{"d_shared_expert": 0, "router_score": "sigmoid", "routed_scale": 1.0, "groups_per_token": 2, "lr_router": 0.00133, "vocab_size": 14516, "norm": "rmsnorm", "norm_eps": 1e-06, "optimizer": "soap_variant", "batch_tokens": [32768, 65536, 131072, 262144]}
Below are experts of layer 6 (counted from 0) of a mixture-of-experts language model. Rows are named router (the router's row for the expert), gate (a neuron's input weights, with its number), up (a neuron's input weights, with its number), down (a neuron's output weights, with its number) and show model dimensions 128-191. Each number is 500 + 50 x the weight over its row's rms, rounded and kept within 0 to 999. Numbers have three digits each.
After each expert's rows: a language model's description of what the expert responds to; "gets" lists some tokens that make up at least twice as much of what it gets as of all text. This comes from a sample of Wikipedia text that the model never trained on. Tokens count by the router's weight.

# expert 13
router:468504443503503482502595371501539516537388513519504473526458438414511504537493426485544552499591533408462429456468496388467483461406455609447486457543481498428504496543544574439530447524458502
gate0:546471517435534541530491569567476495463508494579561560494580456548505437506516531475467519514466515525462546509444523519393523447418416535533384430412486479530580530471449505470507472562453468
up0:457452452550458449529518357408562505478463484508513470530493575508471559504456466456579452552622509449484478432492477426529472467569464465478601554504434530464420459516555568487454537464497464
down0:532485494398467432505473409510531490511461467478521484630444497470491469588533483511515537483437440550473556536510567414553575455497539530476470432460536420510486558520510573522587508472527446
What it handles: Infinitive to, modals and main verbs after a subject or to in narrative prose, such as would, decided, began, offers to.
gets: " to", "ing", " for", " would", "ed", " can"

# expert 22
router:585540492443451474511525518455592478509508517499435543522444476492513487448484505489493551474462576548544488467458559458478457522478588461531488532543430493401490519507376443452493358452603465
gate31:516534527492537488552612466419518462499530538542431540583513414452506467518452493486508440514498525444588534491525480539484521545570548506546521479503449466598553573540536516495512488529501614
up31:489559511586503528524365530511457533449439510520484479540516490592475443550532558508536476451445458476448480553405573374447481441542488486454537518488469463482533477503502496490389562519519547
down31:514436519524578440558499443505539566497544473405476438507507532497608594535520584486430591508468444494511542540462465442524526492486409486457529615457459529574570515433449503428404518500490542
What it handles: Prepositions introducing times or agents, such as by in "directed by", during, until, after, In before years.
gets: " by", " in", " the", "In", " In", " after"

# expert 35
router:533501448441574543561544522544525528426502493554472627483467491499515503465521420555514561474492390403519411511547446441427492509474578544457423516536513442546491505540481445518455495486583504
gate0:480494443532487485498493508499487490460517529594493572519557610474487543444534397410549502476570480449468373531455571502497432546531453449450541460498426443541497447543460518595437499495508525
up0:512475478558468510551591562543499498542478490491642569541522539566537444347416516638571459525484544545568589548602455522521537499436519565530550587515477575516436452484433471498551558471509540
down0:473632544452488488533495489444499565651528512507510504514494456486509483511564399444565493521606535486571557528400446479558524487477446497466530548509526522575486462549505491500567464445494428
What it handles: Dash or bullet starting infobox field lines, e.g. Time zone:, Voices of:, plus that, which, who, opening ( and quotes.
gets: "-", " that", " (", " which", "/", " who"

# expert 3
router:470541498456470430472465567510471457572464581497465462549507494536512436489514472528531575343568493479507466505437457449542526490467443510577416547544510457633464475477390478566498548505537530
gate31:525517567581477546559468523455524580493457413450523407508457464594536529502473461397501532479441485482454491450452388388360501533533537544463403540527438495474588480547492517498537515529538604
up31:614506504475567431402505451537441489515510558529557495503484503426504508567453597491437509411522484497588540566520516579549540500523416498539518394516583476582470578491483566534426506485523496
down31:548478492563492455533411536485500519471392514548482499461527531435537491430531512479409564581510553534570518523469528458526569489587471419458563462452478550508455553521594454524438540503504523
What it handles: Prepositions following a noun in running prose, chiefly of and in, also with, at, from, across, between, e.g. center of, imposed on.
gets: " of", " in", " with", " at", " from", " for"

# expert 26
router:533596510579425525495528505543488518489570512567538546531501529524452443523433464484636548449485556461564488518440534484381474538480561444510484483587507513468441377495340538517455406506518451
gate0:518526553483527497542532483554528478430486488485542521563470557525459407562565458441571520500427494469364575567485385483510593546539500424540524595473533394519524528489546508614391465570438501
up0:489535509496593509516578474539492512455493492528541455514464488537456426620478451521518508503492385553400634603519487433502524533516511547504481568398569401491508514482538498521437420604475415
down0:551516503534526499490537500517538455570566469523490472401557516450422482505477552577409531596499457521434498575427568524490485532448541612525563518469472438575448449501533454497568501392543523
What it handles: Sentence-final words with periods, like season., there., building., plus clause openers such as where, while, because, when.
gets: ".", "s.", " as", " that", "es.", ")."

# expert 38
router:541553537439478491413514594469465508473407469546481469489505426472570498509486448554473497437579433480480468505535458366509526479469492547565461512583441561516445453513470547500450485521472553
gate0:513464491520505526562518510546446464509461481510451527526520459566594475464474636407496450498494486459405494486457564493510575533555485514477525509561501440451546521563487505473485560400594472
up0:599511444563506535471577526519460462442557520432587461490457490364501488432498509477504532504464407487547484539469537475573591472478519578555413510550507412561431533526516577610531445491497527
down0:548525499448516513552515393526508446554484482518522556513490543480515612409523513487539488559474460584497425490532567547488476455588567416534499535508411487440530513446531428406519494584392542
What it handles: Plural suffixes and plural nouns, such as -s, -ations, -ics, -ians, people, members, often before of, and, in.
gets: "s", ")", "ers", "es", "\"", "ors"

# expert 1
router:426525488452528459508480550518485494525483553579468551469483531487550486572487391469555558522522464461529512479507450470421473430514466501573511543434517503544432444515496465570399435647528486
gate0:461472473452492555514458495507545509481564497580428460550486461473485482390498478461462557505573491562450487530502475462479489451552507473566498504452524512429526539487503447581425472524450496
up0:514503555539471482475489510580489530509470465503525513458472467449474478497576529521477515535481509452526494512594521546491489490497472480433477474517453499438573499458523518457549572438532479
down0:539449502479543387475491517437539401498457464613481448546493525514509532511521498545442546534436485428538473461511547467563578464493443501497577439546478503543512551471472416470517513488445461
What it handles: Colons, semicolons and commas ending items in lists, infobox fields and score lines, such as Traded as:, 5);, 3–6,.
gets: ":", ";", ",", " –", " -", ");"

# expert 19
router:509632508481558501536496537498478535573426494529525474534524492481456570520527476449528468540506574495529499465449428505476459514444420403528452462481534528500536508512535456513579516548522584
gate0:445500551408526431477446484497469523409477596519582491461384507538537515567541540468495473568457507449484495509482469480475511466393423436459520529611510504417483477463558555437519437528470505
up0:465549501462422526523518427513478516595583527527460575521498507466515535574511430513445512570432522350483560527409439583554584472463460446538472441454515457515474570475381416501460525408564498
down0:386451504512472538619412493478504440543415416466409454489504442503491618411546483517495575407462517453488512500426528508529535459522494545452464501488361417545438545486487453460504451574525582
What it handles: Short consonant fragments inside foreign names and words, like gh, kh, ch, b, k, e.g. Hanbali, Shaheen, Thorndale.
gets: "k", "h", "b", "d", "t", "ch"

# expert 15
router:506536481463521415446544411453472495503487533532434489501493444466476453451479469502494476538621480486538442503520460501404464466471570447521485467529502604506441494479460510467383465563474482
gate0:542559534456472409448517469465451587524395487504480538503536465590432524560491485492389505445479522425518459470489475511516546526608498480474564576487578356546496481523547415497522535525613591
up0:570527485576456428562478505462526466461468415422434569545522426579537550505532490460493490521535464529476497484506475547453457535401450551569418459467488442526542413523509544453515507521401529
down0:444533488481517495500522572485474425596463475548527534507446516422422528506526474478500448468536479509477465496472568523565554355386452469464352458441433474603457507494466504462527467539484472
What it handles: Final token ending a name, phrase or parenthetical, e.g. closing ), Championship, Award, Act, °E, or table cell values.
gets: " ", ")", "\"", "}", " Department", "°W"

# expert 21
router:609574533429514543448463514537443480521440527525462524528442542438554433519533527498477463480559520441526557521485525489508464431413445519531475492529553420441522489517516526577504464564522421
gate0:488460459406576425458586551533485438453481533533422544577412555477495640441416582504543533540483422465488511401597419507511531574570547542501487425517471504535572583531558392497482550552566536
up0:445556515458511463525498607520400374549533391447489499481561528523493520520469453486478579442547474553492506412566487468530488528375544424515427520518452609498590513463538543490474525514469547
down0:434505458527531511477491410480458524452443503386570445499492552482461549438482553478456507500579401631468404440547454486512438555448457377609530515484404545565567604547532570396464464557437519
What it handles: Middle and final pieces of names and foreign words, often French or Romance, such as Cla(ude), Ol(ive)ira, Her(ze)govina, block(ade).
gets: "o", "a", "e", "le", "er", "ie"

# expert 14
router:561486480484475509496471427497570520608505502551521446586542439492502440469455406493546555445498552425480567558482480498429525511471462452471496539580443426497551482482368497531412451513551512
gate0:459440462522438362475497485486506589507541407500483472591496554465493481558487534519508510433460529512473434386527442439504526413498450466456444493502604589536565421538561461465540417511466481
up0:487487458523545461523500599494529533527524488469521506559497479494456494499518556449489525522473540478537579537464474459546514494568466524367475458565540559587591434458550449542471510507492522
down0:485493524578469508549441404496477551544477589520504508636477430531539445480488424432523482482519583433579486548492485511539468504499543531526432601456546480511510512541500527497472503444491501
What it handles: Indefinite articles and quantity words opening a noun phrase, such as a, an, several, many, some, large, various.
gets: " a", " an", " of", " more", " two", " some"

# expert 4
router:563492432456532485452452501487509400585496582515382551483502543468508436523497474477537482477436532544471429509461520434491499494486463537486436508526411431489548452438489401553572348481477500
gate31:432430526558538491482494564547488490510485525520385494504447599570445455466479499436491512475547533520588539526482471473520538542504386511480498506458466472534493486412567352555554531494470573
up31:470530536490523481524506462512545550473578499574548521533500483390609547563476526435401564497507445530470494430504420490466486426521583518499536462537516551479503595478475542482441474531556405
down31:442576492519536484539460446565490592490456515411505462447512474462502564395517466515505441469506537464526516507553479479477474506535556532411504404448439506478577527502518523482458528558514540
What it handles: Past participles after was/is/were, like built, owned, born, located, released, plus in, on, for and table separator rows.
gets: "ed", " on", " in", " for", " In", "In"

# expert 10
router:546502493477541511496483502525483504471468392545528585524485554497447527484486504467524553487597481417481424486532415499451511486504601483458485459529421512557456486515459510584614343549469509
gate0:563458516493417522413505491514510520534521447524562485468451446383511502437466439503480482496486434409528575447468571453514569487543402480536639502419542484511480515545424552464475499439415472
up0:561496552636489592481493583483511472437472586555509633536471429415473454454457491498557495576475518482510574516591568486462476524468487520453535520489470530507527474525466532483528477454528637
down0:451482594571541519494410487485511540538475594498462609420500466598464489501397483516541564564477508524465510503435516599480458466521498543479507491558515496501478495506489489530551459415464392
What it handles: Pipe separators in election, sports and stats tables after numbers, and line breaks ending items in infobox-style lists.
gets: " |", "\n", "===", " such", " ===", " information"

# expert 24
router:513471475426564485457532524527512485478496454546506623532513552506507488503489414480601483546683470451500467485414446526406463502496594504530495472563461509537435527388445529661584503502490453
gate0:484485488469415455421470445476424547503484442581416463606618516536483483491444539505447500465522537494514495474469565480547467455506514497482466510533518577497483483507557455492548473461431521
up0:510503487570470488515426616485577448452542440452581579495454480515493503561576433525595420610540457568504540545477404551477474612499525524579516442500507495553570460421501540575436623585522501
down0:449587444564457493496483576584474521464447479490539491516584497516410470559511501498559474437530483495554512508365544467557559586457513465569552478501551478510531537510487540501458485455492505
What it handles: Pipe separators between cells in numeric tables of sports scores, elections and climate data, plus coordinate degrees like °N and semicolons.
gets: " |", ";", "°N", ");", " 0;", " /"

# expert 30
router:563520481509521485503463536485506519470464484503413439547499546481524532531509429516460511530488598354499531460442557521514530500501561489426448534499387483503470516380513461536503453574555479
gate0:601547549552502511514468520504509516478402546459455544534420535492559558482447436528522390374510487474562502595527586435506581403556455484459442474534459524516479477495453474494554551559516558
up0:372473474414455469468498513510478427532578494513554503464480517505494366504526539493445548453511474484400550433525539487508464527485520528557597441476572543512477457514574453511495377478538492
down0:462480480528515500507497508527518482535456509449406561586467577500503592560452448525506499460595447522476465588489484487524534548485518474479481522562583453589492491364466398436541511484376478
What it handles: The word the, plus possessive determiners his, its, their, her, this, and 's, opening noun phrases after prepositions.
gets: " the", " The", "'s", " his", "The", " their"

# expert 20
router:462497445543510464462547531568496497504494590454506539440454516553409702452532474411508518498442557354495534433468454529508455526518524496468509558522436495473505500458535473534541528463540544
gate0:504484493455467468570511537531504471546524451449474563517547484488552534493563426542530446476480411450447486577459397510517539408452516580505553510515512491430506498575582520460446550565519447
up0:502533428566534520437479433505438552500474526525549434416466518530498473455506532556483549580560506545436425437505489605501389559506452425416464451444488533494449464496463478507474465466500532
down0:533560465478375473510567397495484499476539517493448559557588568536518499390533629435543398498520465554533521585352493525519508414431563432496558483504552479516487627544456541421482542575613573
What it handles: Forms of be, have and would after subjects like he or it, plus line breaks in lists: was, is, had, been.
gets: "\n", " was", " is", " he", " were", " are"

# expert 37
router:453481534481507387550483555526523514464469521536522408465559524464577486542494431487535505473584571451490424542482416406446462461472532473525486521509408507450509442465514528561576504447561481
gate0:453469435466514503458506480507522456504512530587540412573501432468474515550576507521458474512484494521571399596435451517571480576510478580541481513546427442593490419445494485550449460520601562
up0:475501514457516460548540551529406522452539470445382512411455572491482502450563494517558570510604515552502540477521541492449536474549485424483569462443496547466525581549424530504565554468489516
down0:575563456511446577564479575481447462575450490534515554554491605532457492540513457464473540473526525435521498494544565485468506526550463497457503478477473519491464440414473403593535432483550516
What it handles: The words and, but, or and commas joining list items or clauses in prose, such as Baku and Azerbaijan, San Francisco,.
gets: " and", ",", "s,", "e,", "),", " or"

# expert 23
router:493476424560555484491489492508433515509472526559457552480396455474568489551529496455456567572526472472622528431561511520422467504404534447503491450530462399546568482531491435489466397570533478
gate0:510454452627577551501473507499480510418460519623437508613466459532549498489559540532520458482488622491455455489468472519436478521594541465516437513514480484504540507517541612446448478439473598
up0:524506522473588450384556525489512505462456445603532527457472509448541507546545535568608488490515498573531501518485485528506558425453514485465454533564465525502514575499552502460479459423581515
down0:406515510327520535636511567503549574432405504556504503495467503545530579447533569482558425496611491420482466475466472569531521422498469453515436414498392496548532549532441464503376483489488525
What it handles: Month names and following day numbers in dates, often inside tables or lists, e.g. March 5, 2017, January 24.
gets: " May", " November", " January", " $", " October", " August"